config.toml
n_layer = 17
d_model = 320
n_experts = 64
experts_per_token = 4
d_expert = 32
d_shared_expert = 64
activation = "swiglu"
moe_layers = [0, 1, 2, 3, 4, 5, 6, 7, 8, 9, 10, 11, 12, 13, 14, 15, 16]
router_score = "sigmoid"
normalize_top_k = true
routed_scale = 2.5
balance_loss = 0.00258
balance_bias = false
init_std_router = 0.0296
lr_router = 0.000908
n_head = 10
n_kv_head = 2
head_dim = 32
vocab_size = 16384
norm = "rmsnorm"
norm_place = "pre"
norm_eps = 1e-05
positions = "learned"
qk_norm = false
attn_scale = 0.177
tie_embeddings = false
parallel_block = false
extras = ["capped logits"]
init = "normal"
init_std_qkv = 0.0348
init_std_o = 0.0
init_std_up = 0.0348
init_std_down = 0.0
optimizer = "soap_variant"
lr = 0.00245
beta1 = 0.95
beta2 = 0.95
weight_decay = 0.23
lr_head = 0.00494
grad_clip = 1.0
warmup_steps = 200
schedule = "wsd"
decay_fraction = 0.601
decay_shape = "sqrt"
final_lr_fraction = 0.05
batch_tokens = 65536
seq_len = 1024
doc_mask = true
train_tokens = 313600000
steps = 4786
dataset = "wikipedia_en"
Below are experts of layer 12 (counted from 0) of a mixture-of-experts language model. Rows are named router (the router's row for the expert), down (a neuron's output weights, with its number) and show model dimensions 240-279. Each number is 128 + 24 x the weight over its row's rms, rounded and kept within 0 to 255.
After each expert's rows: "raises" lists some tokens whose logits its average output raises strongly, later layers aside. This comes from a sample of Wikipedia text that the model never trained on.

# expert 17
router [112 122 175 131  92 116 115  94  97  96 103  92 125 128 118 137 136 136 113 145  88  81 119  99 145 105 151 140 129  71 118 161 150 150 129 136 122 156 145 112]
down0 [138 138 144 137 118 103 102 142  97 126 112 103 112 164 136 134 108 114 118 162 107 111 123 100 147 164  94  95 136  82 128 109 107 124 153 166 181 130 120 155]
down1 [144 180 120 105 148 145 109 150 140 132 144 109 136  79 172 153 105  94 117 125 143 138 111 159 112 114  99 200 149 142 112 124 103 114 152 128 103  90 126  96]
down2 [126 137 125 102 118 129 106 118 116  67 136 116 230 120 100 164 138 108  72  94  77 140 163 122 133 165  81 163 118 131 119 118 134  95 143 137 148 137 141 199]
down3 [130 153 102 104  84  97 140 164 134  97 116  53 136 158 109 140 105 141 116 121 165 111 147 127 139 127 159 112 119 101 156 164 147 117 111 129 169 120 135  93]
down4 [106  99 166 131 129 115 114 152 137  90 163 126 132 105 107 112 117 166 126  68 115 104 149 144 125 123 124 177 135 134 152 165  99 144 142 131 157 136 113 118]
down5 [123  88 154 118 145 135 138 141 116 178  91 150  92 119 133 149 114 131 144 150 139 127 123 128 120 155 138 111 142 132 138 101 110  78  98 123  79 114 123 139]
down6 [157 176 137 137 131 103 160 130 141 135 130 151 111 147  88 101 114 181  94 121 121  87 122 198 125 127  99  71 161  96 133 115 143 137  92 118  97 135 128 107]
down7 [154  91 120 122 129 124 117 120 142 129 147 169 170 152 101 111 109 181 116 143 133 120 129 113 161 152 151 115 127 117 127 101 107 128 162 129 106 130 143 123]
down8 [141  42 125 126 118 159 125 145 157 112 100 165 126 155 105  96 130 148 111 109 128 119 107 105 168 144 150 160 110 139 151 100 107  99 118 135 138 132 156 119]
down9 [154 115 111 162 125 153 147 124 112 105 166 141 114 150 114 127 182 133 130 111 147 134 159 144 147  71 161 120 130 108 133 130 162 166  89 139 149 144  92 147]
down10 [127 129 103 139 124 146 109 139 169 187 142 117 152 171 139 109 137 164 144 143 142 114 137  97  78 163 138  85 126 168 122  92  96 106 113 162 157  91  90 129]
down11 [147 142 157 123 102 119 137 100 108  95 123 105 137  92 141  94 116 165 142 118 164 143 105 175 181 145  95 117 149 113  86 133 135 123 136 110  73 157 143 139]
down12 [123  80 159 146  99 153 134 128  95 130 154 134 165 121 128 108  91 154  65 113 124  84 136  93  60 130 156 146  85 151  92 105 127 142 136 147 115 136 136 132]
down13 [ 59 202 110 110 172 178  98 150 107 124 120 138 141  93 164 119 108 134 109 132  96 150 101 181 134  91 148 129 152 114 114 150 103 113 116 158 130 127 159 114]
down14 [111 178 138 143  72 141 109 126 142 127 130  84 127 115 143 127 120 167 158 158 176 156 141 147  89 113  94  95 137 121 136 134 133  94 109 130  96 131 117 125]
down15 [179 145 150 138  99 111 115 124 138 155 130 192 123 152 134 141  91 110 141 163 160 104 169 127 160  75 121 141 110 155 122 172  85 143 148 103 145 116 120 148]
down16 [ 89 133 179 105 127 138 177 155 108 153 114 118 157 129 134 150 130 170 100 110 200 167 146 132 134 100 160  92 115 138 115 117 111 115 201 118 119 122 117 133]
down17 [106 142 122 142 171 106 135 135  92 109 139 140 163 125  71 123  93  88  89 101 163 138 156 151 109 112 153 171 147 127 122 151  98 160 156 105 113 131  91 114]
down18 [122 115  98 146 129 112 118 142 128 170 132 148 155 167 110 128 109  68 155 112  75  91 162  96 116 104 132 127 148 110 120 128 145 142 173 142 167 184 106 105]
down19 [105 113 132 128 157 109 168 135 142 133  81 116  97 118 129 119 154 118 110 143  94  92 176 132 141 127 132  92 134 121 129 136 124 104 127 113 137 110 143 129]
down20 [124 137 140 139 107 120 119 106  97 104 138 147 130 133  97  88 133 166 129 129 145 147 130 116 124 138 153 153 132 103 148 124 120 147 133 134  92 110 113 150]
down21 [147 150 114  84 148 159  99 134 134 130 144 109 100 132 133 121 127  78 153 102 132 140  97 110 132 128 114 143 112 125 122 118 163 120 122 127  95  88 107 162]
down22 [115 143 121 128 158 155 139 144 144  76 156 149 106 135 165 115  98 165 144  76 160 120 129 170 149 116 135 117 175 112 133 122 114 172 118 156  93 130 132 124]
down23 [107 113 104 187 131 154 138 113 119  80 135 115 140 108 116 134 162 121 136 143 148 119 148 106 120 119 103 106 140 121 145 108 139 136 149  95 121 107 169  86]
down24 [128 103 131 150 143 121 144 134 111  91 149 109 101  99 143 134  89 114 111 122 175 129 137 115 140 151 131 156 104 110 114  62 118 135 110 128 156 165 120 183]
raises: " and", " in", ",", " for"

# expert 45
router [102 110 129 118 125  75  96 110 115  97 106 125 134 136 108 117 129 121 100 138 105 105 116 140 108 142 134 102 163 112 110 119 160 130 146 199 165 125 119 140]
down0 [127 108 119 150 145 112 177  93 115 136 112 128  87 162  99 125 141 142 141 119 180 152 124 150  87 133 140 104 151 144 124 128 146 158 150 132 144 148 116 118]
down1 [123 106 132 105 134 132  88 127 122 158  83 160  96 113 117 137 130 132 109 149 119 156 143 128 109 120 152  99 115 122 120 127 114 176 137 144 166 139 120 146]
down2 [114 164 113 114 133 107 139 113 122 113 137 108 130 135 141 185 107 115 137 108 111  78 133  79 128 136 137 160 108  77 129 183 106 123 148 148 166 167 127 105]
down3 [197  95  82 105 124 146 133 180 118 158 138 116 157 118 139 150 136 157 108  84 147 130 118 144  75 128 155 110 125 192  97 113  97  96 138 139 145 149 114 146]
down4 [153 154 104 120  69 135 155 132  96 143 123 170 135 145 149 116  94 153 132 131 126 159 117 172 145 150 132 126 142 107 104 157 139 140 106 120 125 149 125 120]
down5 [154 114 149 158 138 115  83 103 107 160 124 121 122  88 134 169 132 135 120 118 129 141 122 103  95 145 129 181  96 108 122 121 119 139 134 116 112 138 133 142]
down6 [ 93 150 126 129 129 133 162 135 113 163 135 120 123 144 163 131 121 143  92 110 156 121 131 141 113 113 124 183 112 145 123 120 129 115 149 138  96  78 156 118]
down7 [159 170 151 129 116 165 122 162 153 152 148  65 137 201 154 115 134 128 146 124 140 132 131 140 116 135 103 117 133 124 130 155 137 122 140 135 104 126 122 129]
down8 [122 137  86 121 110 168 116 156 132 164 139 128 172 109 135  94 102 126 157  93  83 131 131 166  99 108 142  96 134 157 131 111 107 157 111 145 152 129 153 111]
down9 [117  69 139 135 140 121  90 148  90 110 118  62 117 135 150 160 174 120 158  85 132 160 141 113 135 136 111  98 122 122 123  81 144 143 185 161 119 139  77 125]
down10 [102 146  75 123  86 120 102 107 106 152  99 105 110  91 163 119 107 126 114  90 116 119 141 113 106 125 103  90 110 131 138 104  89 144 156 142 115 141 100 115]
down11 [133 188 155 123 145 138 162 144 125 166 109 112  92 146 121 105 134 119  58 142 103 111 102  99 126 124  89 133 131 125 103 121 139  59 128 156  96 125 105 154]
down12 [130 149 133 155 148  89 147 112 103 121 111 182 112 154 113 121 141  69 120 141 142 113 135 104 132 156 173 189 162 133 110 134 139 129 110 137 139 160 138 162]
down13 [114  97 118 116 144  68 122 145 120 109 147 157 172  71 154 152 142 131 115  93  78 127 143 100 117 159 111 133 103 145 116 143 153 106 128 108 205 130 163 124]
down14 [145 148 144 129 141  98 120 112 162  84 131 166 123 178 137 127 100 140 118 101 117 136 123 100 156 151 145 144 129 123 177 120 135 143 144  90 184 152 139  97]
down15 [119  73 133 111 127 129 126 115 150 160 141 133 144 139 143 120 116 121 144 103 117  96 146  85 107 128 105 128 138  85 126 101 121 155 128 124 135 124 123  86]
down16 [141 107 112 127  98 116 122 109 129 123 119 159 112 146  98 106 115 139 152 150 144  95 105 142 178 142 151 103 121 124 128  82 117 162  94 111 129 113 137 117]
down17 [118  73 128 123 122 170 112 105 133 153 119 161  94 143 162 128 133 109  94 128 149 112 129 126 135 114 126 134 161 132 114  69 137 129 128 130 120 110 126 131]
down18 [143 136 137 134 103 134 155 148 136 181 146 123 138 169 154 132 120 173 125 129 150 150 126 154 147  77 108 117 116 129 115 148 127 148  79 139 102 106  83 109]
down19 [129 119  95 145 127 116 114 161  98 131 105 144 112 117  93 129  92 134 151 136 126  97 135 124  94 140 141 189 142 147 108 134 118 136 149  98 157 130 139 144]
down20 [158 103 144  78 110 121  98 134 100 103 159 147 116 130 120 115 130 157 160 160 138 138 123 136 119 138 165 127 105 146 136 134 169  81 112 155 133 148 121 156]
down21 [106 125 123 143  90 157 107 145  84 161 168 132 126 154  78 137 121  89 131 137 115 125 116 130 157 163 114 115 189 129 115 126 155 132  99 126 124 123 174  87]
down22 [138 107 113 140 172  84 144 141 146 121 113 134 180 104 130 117 109 168  93 104 111 127 166 112 147 132 134 176 154 149 107  89 101 118 161 183 147 120 130 119]
down23 [112 121 132 120 115 133 129  95 127 112 108 150 160 131 133 113 144 118 117  98 122 111 146 140 144  89 138 149 137  82 137  68 129 115 172 118 117 156 119 115]
down24 [146 137 148 135 125 128 112 105 148  84 148 164 140 127 179 162 147 149 126 119 144 119 179 134 133 126 133 139 131  76 101 129 117 130 115 143 134 140 167 132]
raises: "ow", "ound", "er", "stein"

# expert 60
router [129 104 145 112 124 102 144 107 104 115 116 139 150 156 138 144 148 104 121 160 124  90  94 126 109 117 131 169 156 148 136 145 110 135  71 117 123 171 132 110]
down0 [112 101 138 114 114 143 136 135 154 112 130 147 165 141 133 107 117 136 157 167 126  74  99 123  88 138 144 119 155 162 124 142 117 141  95 126 118 131 141 131]
down1 [192 127 136  99 147 118 125 101 141  60 136  92  90 138 136 133 142 100 171 139 142 144 138 150 134 133 153 113 127 119 107 126 124 133 115 111 119 149 125 148]
down2 [123 113 160 148 111 126 111 159  67 109  80 126 138 114 111 137 128 165  82 130 155 111 108 126 124  88 141 171 104 161 122 134 159 137 111 126 128  89 162 142]
down3 [140 138 138 143 138 141 155 134 141 163  71 165 127 113 107 146 129  94 125 124 134 125 167 118 146 151 114 129 116 102 149 139 136 150 150 119 148 121 164 163]
down4 [136 116 119 132 133 122 132 103 133 154 138 131 115  76  90 118  95  79 139 144 173 133 161 146 127  95 121  90 142 119 131 111 126 138 112 136 130 143 112 103]
down5 [ 82 132 106 161 116 123 143 134 204 130 161 116 148  99 101 100 104  73 117 170  93 121 113 150 124 113 143 109 136 103 139 146 136 150 110 165 141 156 163 155]
down6 [106 135 118 123  99 111 105 106 135 171  98 111 138 120 146 118 108 125 116 114  97 143 173 143 111 154 164 101 126 116 129 122 146  96 151 119  96  68 127 156]
down7 [140 109 111 115 146 160 136 108 123 148 148 155 113 107 124 147 140 124  87 111 127 158 123 131 114 165 119 173 133 118 164 101 131 113 116 133 147 122 139 117]
down8 [140 109 162 152 142  81 169 104 149 105 144 119 147  79 151 121 129 120  79 111  93 133 108 141 127 120 128 138  81 147 119 140  95 119 147  85 112 121 106 156]
down9 [154 124  79 107 105  77 144 162 104 126  98 157 117 136  92 103 112  90 113 169 105  82  73  74 133  92  95 131 104 124 108 141  93 109  76 107 134 129 124 121]
down10 [192 132 106  55 139 116 120  70 160 148 151 158 139 141 139 119 106 119  89 131  92 153 115 107 174 144 142 127 161 123 169 137 155 129 114 110 109 121 145 169]
down11 [169 126 139 131  89 130 152 140 117 163 162  79 100 125 127 156  97  83 113 131 123 129 113 145 141 146 141 134 102  90 112  98 127  93 107 144 124 120  85 146]
down12 [138 111 165 138 140 159 119 108 145  86 145 135 165 124 155 111 148 130  92 110 138 107 145  97 146  95 110 163 148 133  94 135 117 130  69 125 122 103 130 138]
down13 [124 122 106 128 107 120 115  79 125 120 161 113 115  98 143 157 130 156 144 116 111 135  90 124 152 123 122 103 114 163 144 119 141 102 138 151 136 164 111 106]
down14 [167 164 104 133 104 165 134 104  93 126 127 145 182 169 110 155 112 111  88 125 166 122 119  90 139 145 134 135 115 103 139 165 127 181  85 146 145 108 145  97]
down15 [132 143 143 147  93 136 114 137  95 123 148 104 119 200  91 141 142 138 189 123 149 121 122 117  93 144  91 127 133 103 121 111  97 155 114 140 110 119  97 160]
down16 [107 134 145 146 146 121 149  97 132 116 120 104 139 149 117 129 117 139 132 102 120 107 106 130 130 158 117 144 137 132  74 132 156 154 153 135 125 173 132 153]
down17 [183 126  53 139 132 157 105 115 135 151 127 170  85 117 129 137 119 103 149 117 120 113 155 141  91 134 135 103 136 126 101 122 132 154 152 132 141 157 145  92]
down18 [139 142  92 150 123 133 132 130 113 142 126 165 106  78 129 150  96 136 130  87 155 160 130 159 106 110 154 139 110 126  98  94 112 140 108 153 138 135 158 130]
down19 [110 120 113 133 165 113 127 134 136 128 163 136 125 142 155 122 176 196 144 138 155 147 163 147 103 184 143 147 132 135 117 131 102 143 118 153 108 127 133 119]
down20 [113 129  99 151 152 136 122 116 139 136  85 110 147 121  81 153 124 124 142 123 145 126 157 116 104 104 134 110 121 125 146 125 124 134 132 102 127 133 114  96]
down21 [ 90 144 116 104 151 103 145 116 145 161 145 104 124 140 170 138 121 122 162 140 132  77 127 161 111 133 182 108 156 127 166 122 126 119 134 103  90  77 128 139]
down22 [155 110  94 129 137 136 110 114 132 112  92  81 112 170 111 165 140  66 179 126 165 111 108  96 125 126 110 103 138 143 114 143 143 187 139 150 117 157 111 154]
down23 [100 170 180 120 144 119 156 121 121 139 132 134 147  86 100 119 129 174 150 172 144 123 116 148 119 116 129 138 132 138 170 133 133 137 192 105  99 101  99  99]
down24 [163 172 118 116 117 119  93 160 141 155 133 138 137 135 150  82  91 119 107 122 116  89 126 154 143 114 145 148 158 116 129 117 159 144 131 104 168 103 134 144]
raises: " by", " in", "\n"

# expert 39
router [140  63  88 164 178  97 153  98 124  91 117 138 128 120 149 141 173  88 135 171 115 135  87 160 128 141 125  79 133 130 127 150 115 146 130 168 105  78 154 131]
down0 [120 122 149 108 119 129 135 111 136 131 145  96 140 127 122 111 103  99  99 128 147 149 102  99 128 192 115 160 166 112 104 123 124 129 106 113 123 123 105  80]
down1 [173 163 177 113 143 135 101 103 176 154 107 144 156 144 117 102 127 115 119 119 139  70  96 142 141 168  46 150 128 127 147 133 115 123 171 108 124 168 174 110]
down2 [124 106 163 128 128 115 124 107 114 117 145  97 144 103 151 119 122 105 134 160  90 175 147 147 139 141 149 134 140 139 114 170 102 149 134 105 127 122 109 134]
down3 [115 149 162 120 160  89  93 145 122 123 131  94 115 124 148 106 126 165  93 125  95 102 142 159 123 143 143 113 156 124 115 101 120 117 190 128  69 114 128  89]
down4 [132 120 107 125 143  77 125 112 147 111 108 135 164 132 162 141 155 111 143 114 101 119 150 136 116 108  82 102  95 147 102 123 103 159  70 136 116 128 144 117]
down5 [129 150 116 147 122 147  79 138 120 101 120 129  97 133 152  97  82 109 134 160 157 161 183 137 140 100 102 158 134 179 103 138 173 163  98  99 127 110 134 101]
down6 [113 179 110  58  92 160 176 124 104 102 128 105 148 115 183 107  84  77  44 102 158 183 134 126  72 134 110 158 141 134 134 151 122 116 130 108 147 148 149 129]
down7 [172 140 173 102 124 165  97  95 151 126  94 165 140 154 149  90 106 133 133 135 118 122  96 133 131 127 147  99 123 152 128 158  83 137 133 118 104 149 151 117]
down8 [106 166 135 128  65 177 112 175 126 108 151 121 107 118 113 122 116 120 155 122 110 119 135 118 121 130 147 115 176 167 127 134 153 123 138 162 138 129  84  99]
down9 [123 103 131 157 139  75 165 106 138 123 125 110 118 141 133 163 122 141 111 113 139 134 152 149 108 109 130  94 152 109 118 146 132  83 157 134 132 138 161 113]
down10 [ 74 104 129 140 113 110 155 140  89 145 108 150 158 136 147 133 134 187 108 139 138 125  69 127 118  78 133 134 194 161 101 124 135  94 115 148 125 111 187 144]
down11 [112 146 157 149 125 158 122 121 111 157 125 136 111  97 140 138 140 120 117 116 110 139 113 114  91 146 129 142 171 137 136 134  97  97  77 124 132 122 110 136]
down12 [128 156 101 149 102 121 145 109 128 136  96 124 102 165 101 139  96 125 145 145  96 183 144 121 143 121 117 115  97 147 152 105 123 127 104  86 139 156 118 140]
down13 [129 130 116 135 140  76 119 125  94 152 154 140 114 138 126 165 137 124 155 104  92 119 132  80  96 122 142 111 132 145 100  98 103 148 115 166 134 111 144 112]
down14 [182 100 164 158 121  84 146 121 109 104 127 130 109 142 157 131 134 154 101 120 124 138 130  73 139  87 127 118 179 166 134  95 135 110 131 131 118 120 107 116]
down15 [115 120 117 150 105 127 147  90 153 162 138  60  57  94 108 141  93 123 126 157 160 163 142 130  67 141  75  84  92 162 105 112 129 114 132 109 121 113 175 134]
down16 [118 106 143 111 172 149 153 142 166 167 104 140  96 105 103 139 104 140 118 121 117 119 119 180 127 115 125 140 122 132 127 115 123 118 136 209 153 145 132 136]
down17 [127 116 156 131 133 141 141  78  90 140 115 113 111 121 121 139 104 167 124 140 140 153 202 210 113 155 141 145 117 116 139 107 138 120 125 165 116 114 158  78]
down18 [ 87 102 126 149 175  89 132  74 168 136 128  80 175 133 127 113  89 154 129 148 113 170 154 116 126 153 107 113 121 180 140 119 145  96 196 143 140  98 166 153]
down19 [138 194 123 168  97 127 126 171 106 109 107 155 157 103 109  80 115 146 117 157 116 128 148 110 142 127 136 198 135 137 114 158 128 129 132 117 146 135 148 138]
down20 [175 129 192 142 107 153 149 116 115 139 132 121  82 180  75 142 143 120 113 128 129 117 132 112 139 132  95 156 107  99 166 143 138  97 127 130 134 133 135 124]
down21 [151 108 136 133 104  98 141 146 166 115 125 111 125 118 125 112  96 155 120 131  79 137 180 116 130 122 132  66 120 149 122 126 149 167 160 157 126 170 113 100]
down22 [127  78 170 118 137 164 136  94 150 101  94 119 146 200 146 166 122  89 122 130 133 112  81 136 129 141 120 121 159 138 111 102 147 152  95 131 123 138 103 104]
down23 [121 133  83 150 153 109 146 129 121 122 137 142 117 129 150 128 102  94 150 174  74 151 144 139 102  99 115 126 141 154 134 146  92  73 102 104 144  91 148 153]
down24 [ 77 110  99 141 146 113 123 119 130 101 118 103 123 108 144 140 131 111 162 133 109 115 144 186 110 140 124 135 119 147 188 120 128 156 144  94 105 144 142 132]
raises: "ops", "ices", " example"

# expert 24
router [156  99 125 143 158 188 168 150  97 122 113 129 140 113 140 155 103 145 111 130 142 139 106 141 110 141 112 184 119  91 201 115 166 166 160 103 128 100 133 117]
down0 [138 167 123 135 146 123 138 144 151 146 124 116 142 126 174 138  44 118 150 158 135 132 128 160 131 160 110 132  76 125 174  89 113  85 144  86  90 131 146 164]
down1 [148 117 134 140 107  96  96 153 124 114 133 157 176 119 185 123 169 105 146 153 149 121  94 130 123 145  86 110 156 172 131  85 160 129 155 163 118 106 134 113]
down2 [113 106 147  73 130 105 120  83 142 130  95 100 142 102 132 111  93 111  83 153 134 100 142 149 162 129 110 124 116 150  95  93 111  90 103 152 113 131  94 107]
down3 [149 105 108  71 124 102 151 155 148 151 132  94 118 101 104 181 169 156 120 105 127 118 134  91 149 116 119 173 133 147 116 144  75 114 149 120 132 100 134 129]
down4 [130 134  87 114 160 125 118 110 109 134 136 158 145 178 119  64 132 129 132 125  81  90 113  66  88 122 149 134 126 155 103 139 116 140 143 156 120 133 122 132]
down5 [181  90 139 144 103  87  92 124 155 101 133 120 132 106 128 131 135 134 153 160  87 161 137 153 120 105 170 144 135 141 100 124  99 150  90 141 139 114 121 127]
down6 [ 97 139 107 105 133 134 145 143 139 187 120  98 140 139 147 105 126 140 174 106 111 149 124  85 167 131  85 142 124 117 118 126 180 152  93 117  91 109 153  78]
down7 [127 142 139 108 142 137 115 138 142 107 131 106 100 131 140 123 120 151 101 166 158 151 111 116 164 125 130 171  87 138 129 125 140 128 178 165 147 112 119 118]
down8 [161 123 147 126 157 122 107 109 120 131 135 132 160 117 169 160 153 148 126 149 132 186 163 131  90 141 139 105 101  86 159 117 110 139 143  86 150  90 105 168]
down9 [135 159 116 130  64 166  94 136  79 111 133 122 110 169 139 166 133 129 148  91 181 173 136 111 103  81 151 111 158 160 144 162 139 137 118 147 100 103  92 134]
down10 [118 115 151 162 140  79 125 104 118  85 124 172 102 172 100  98 185 121 133  78 103 108 170 113 107 147 104 141 159 128 124 111 125 150  93 112 120 157 140 123]
down11 [126 158 173 102 133 161  99 153 133 135 140 168 161  98  84  95 162 159 102  93 149 123 101 176 160 146 126 160 116  94 104 147 171 141 134  86 116 136 155 129]
down12 [132 160 154 112 145 154 157 139  95 127 132 130 142 183 109  88 120 146 129 165 145  94 106 125 143 159 105 102 151 151 141 106 131 125 126 171 153 126 165 106]
down13 [126 162 127 119 134 139 133 119 143 134 161 131 145 144 155  96 156 168 151  98 100 186 100 107  67 102 122 121 112 152 132 171 114 112  93 117 144  98 125 143]
down14 [105 142 136 126 161 133 124 114 137 119 144 129 132 131 136 114 118 106 196 134 134  90 139 141 145 127 106 125 137 128  85 133 145 122 120 146 178 115 160 109]
down15 [116 114 134  88 146 144 145 136 127 137 110  97  82 151 157 145 131 132 121  90 100 151 149 143 145 119 142 163 109 120 148  96 108  86 149 125 149 161 113  96]
down16 [108 145 109 118 152 126 121  37 110 136 139 121 161 105 102 139 206  84 128 141 132 112  89 117 115 124 144  99 153  99 106 150 156 114  93 142 124 140 132 110]
down17 [118 151 112 133 120 114 100 117 123 183 120 102 174 156 132 142 117  97  75 104  83 111  94 134 151 109 132 125 115 122 115 115 151 114 164 164  86 141 148  79]
down18 [110 102 123  94 153 124 141 175  98 108 130 112 120 110 102 155 115 175 108 141 104 124  90 132 123  99 131 131 117 134 105 110 156 118 121 107 127 100  93 125]
down19 [176  95  94 124 116 128 101 104 151 126 119 164 181 131 109 154 123  69 134 134 194 144  98 129 136  95 138 133 124 155  98  92  95 119 125 128 134 130 110 123]
down20 [170 149  88  93 129 105 145 150 137 163 131 147 114 117 127  93 129  87 143 163 122 102 147 120 114 175 166 171 138 130 109 116 165 161 130 120 149  74 138 123]
down21 [136 108 122 125 140 127 145 138 130 104  79 166  96 148 117 155 151 103 153 120 169 117 155 121 103 129 116 129 147 189 111 148 157 103 101 139 152 139 110 141]
down22 [115 104 128  78 170 182 115 158 155 144 107 135 144  97  85 102 139 142 123 130 131 146  98 139  72 135 168 115 146 113 119 139 136 157 124 158 120 111 126 143]
down23 [146 124 119 114 140 157 116 126  94 118 126 143 125 161 130 168 159 106 103  88  96 132 127 107 166 133 147 109 143 178 135  87 148 148 147 133 186 108 120  74]
down24 [156 123  76 165 155 177 108 144 177 138 135  72 139 108 151 121 142 140 105 120 127  83 108 149 121 140 129 152 174 109 107  94 166 106 115  79 119 171 171 122]
raises: "\".", ".\"", "iment", "\"", " Met"

# expert 52
router [126 113  99 139 105 135 148  88 148 148 146 154 121 130  79 156 146 149  80 140  93 132 161 109  87 117 122 108 131 113 146 144 126 141 111 119 127 127 152 105]
down0 [152 139 131 116 114 126  82 121 186 154 157 134  83 158 144 137 127 137 107 159 133  83 101 135 107 122 124 111 118 131 107 123 165 109 107 166 152  83 115 117]
down1 [120 140 120 150 111 152 129 126 163 138 158 130  79 115 121 111 114 123 121  96  99  95 120 147 159 126 151 168 112 119 121  97 140  89 148 144 154  99 125 147]
down2 [106 112 163 154 116 167  80 160 153 131 123 106 118 110 124 141  98 176 132 128 120 123 141 154 129  81 132 178 146 126  97 118 140 157 133 116 124  80 130 153]
down3 [138 125  58 116 123 125 122  58 114 158 158 149 136 123 100 163 162 127  91  82 131 144 139 111 154 116 112  92 119 123 141 130 153 135 157 113 143 144 156 134]
down4 [ 90 103 121  99 110  99 108 147 118 128 151  95 128 130 123 131 118 150 119 163 134 149 137 138  96 137 134  95 124 156 148 157 156 111 120 137  80 108 140 128]
down5 [179 144  94 172 137 116 123 105 138 125 165 115 130  78 169 143 133 141 141 160 116 157 100 138 112 157 124 145 136 104 144 149 155 113 159 159 132 147 132 175]
down6 [145 170 135 139 137  95 169 161 114 111 131 100 177 139 185 116 122 145 124 122 133 105  95 184 135 174 132 138 122 104 126 123 113 121 134 130 122 123 140 123]
down7 [189 126 112 149 103 150 153  99 128 121 122 139  84 132 125 154 138 129 122 111 123 152 109 149 121 109 141 114  94 120  72 102 181 169 127 142 138  90 127 102]
down8 [140 123 120  77 167 141  89 128  98 135 122 129 100 167  82 103 141 105 127 128 113 126 119 155 108 162 145 100 109 155 105 209 118 108 104 148  97 100 152 111]
down9 [102 172 144 137 138 118 120 167 135 103 120  91 114 130 133 118 121 120 127 150 123 105 113 118 147 135 124 140 151 180 101 127  84 171 150 119  80 102 120 132]
down10 [116 111 146  90 115 104 100 150 147 146 134 107 141 148  87 136 115 142 146 131 144 138 147 163  94 132 141 118 122 136 102 142 126 185 135  71 106 124 133  88]
down11 [149 127 121 134 112 145 156 168 125 154 105 151 170 154 156  97  74 120 126 146  82 129 116 102 127 102 108  93 126 129 155 117 149 102 131 111 118  99 124 147]
down12 [128 117 120 112 129 102 153 127 109 132 134  87 172 161 130 125 112 147 102 121 138  74 154 122 116 128 125 115 122 121  94 120 176 129  72 134 133 115 166 157]
down13 [136 180 143 122 146 144 108  90 141 114 123 138 132 137  75 141  98  89 150 114 108 136 135 129 122 110 104 138 117  81 156  91 156  92  97 148  68 151 159 153]
down14 [126 115 123 165 100  93 154 148 115  81 112 134 130  94 129 118  78 125 147 148 124  52 133 152 110 178 131 131 107 140 129 107  95 151 159 137 133 101 119 139]
down15 [116  86 107 142 139 128 131 111 131 159 154 133  93 114 155 120 121  99 115 107 131 117 136 105 143  96 149 127 142 103 132 126 130 139  88 125  94 145 103 142]
down16 [153  99 147 140 128 115 153 156 158 129  93  98 151 168 123 118 127 149 108 143 148 131 164 165 108 142  88 152 115 134 126 155 126 129 177 121 129  90 113 112]
down17 [131 117 121 190 122 150 123  95 133  52 171 112 128 113 168 105 146 150 113 144 138 117 126 129  88 150 108 118  91 104 112 115 145 111 109  66 111 123 123 107]
down18 [121 158 143  85 135 154 109 126 112 158 139 154 111 110  98 108 147 162 157 133 111 141 145  95 131 108 136 139 122 138 146 153  67 110 119 138 144 139 137 136]
down19 [132  96 127 146  97 129 143 163 119 146 142 101 169 136 166 170 178 136  93 135 134  90 136 133 155 142  80 137 112 141  78  82 147 138 123 155 136 112 123 121]
down20 [136 120 131 169 172 118 106  82 146 179 133 170 104  98 125 146 125 137 124 125 130 138 109 111 110 122  79 111 127 118  95 123 144 146 133 124 158  86 134 108]
down21 [100 153 184  94 186 123  92 136 107  88 113 115 168  90 119 146 121 125 123 138 139 123 168 126 130  82 152 127 107 117 134 141 144 160 168 136 165 149 131 130]
down22 [167 141 176  75 117 114 121 123 130 110  74 118 115 101 125 143  97 117 158 136 140 133  77 103 127 137 145 146 124 130 119 153 169 167 133 142  84 166 117 137]
down23 [155 135 121 118 107 120 137 135 114  73 207 109 136 105 147 125 143 143 130 163 139 111 146 146 160 131 120 136  99  88 119 151 123 122 101 108 139 109 167 129]
down24 [125 134  79 124 143 115 121  97 109 139 166 139 108 115 151 116  94  74 115 165  68 116  94 101 162 190  73 133 112  85 128  97 144 123  98 104 124  82 127 175]
raises: " is", " see", " was"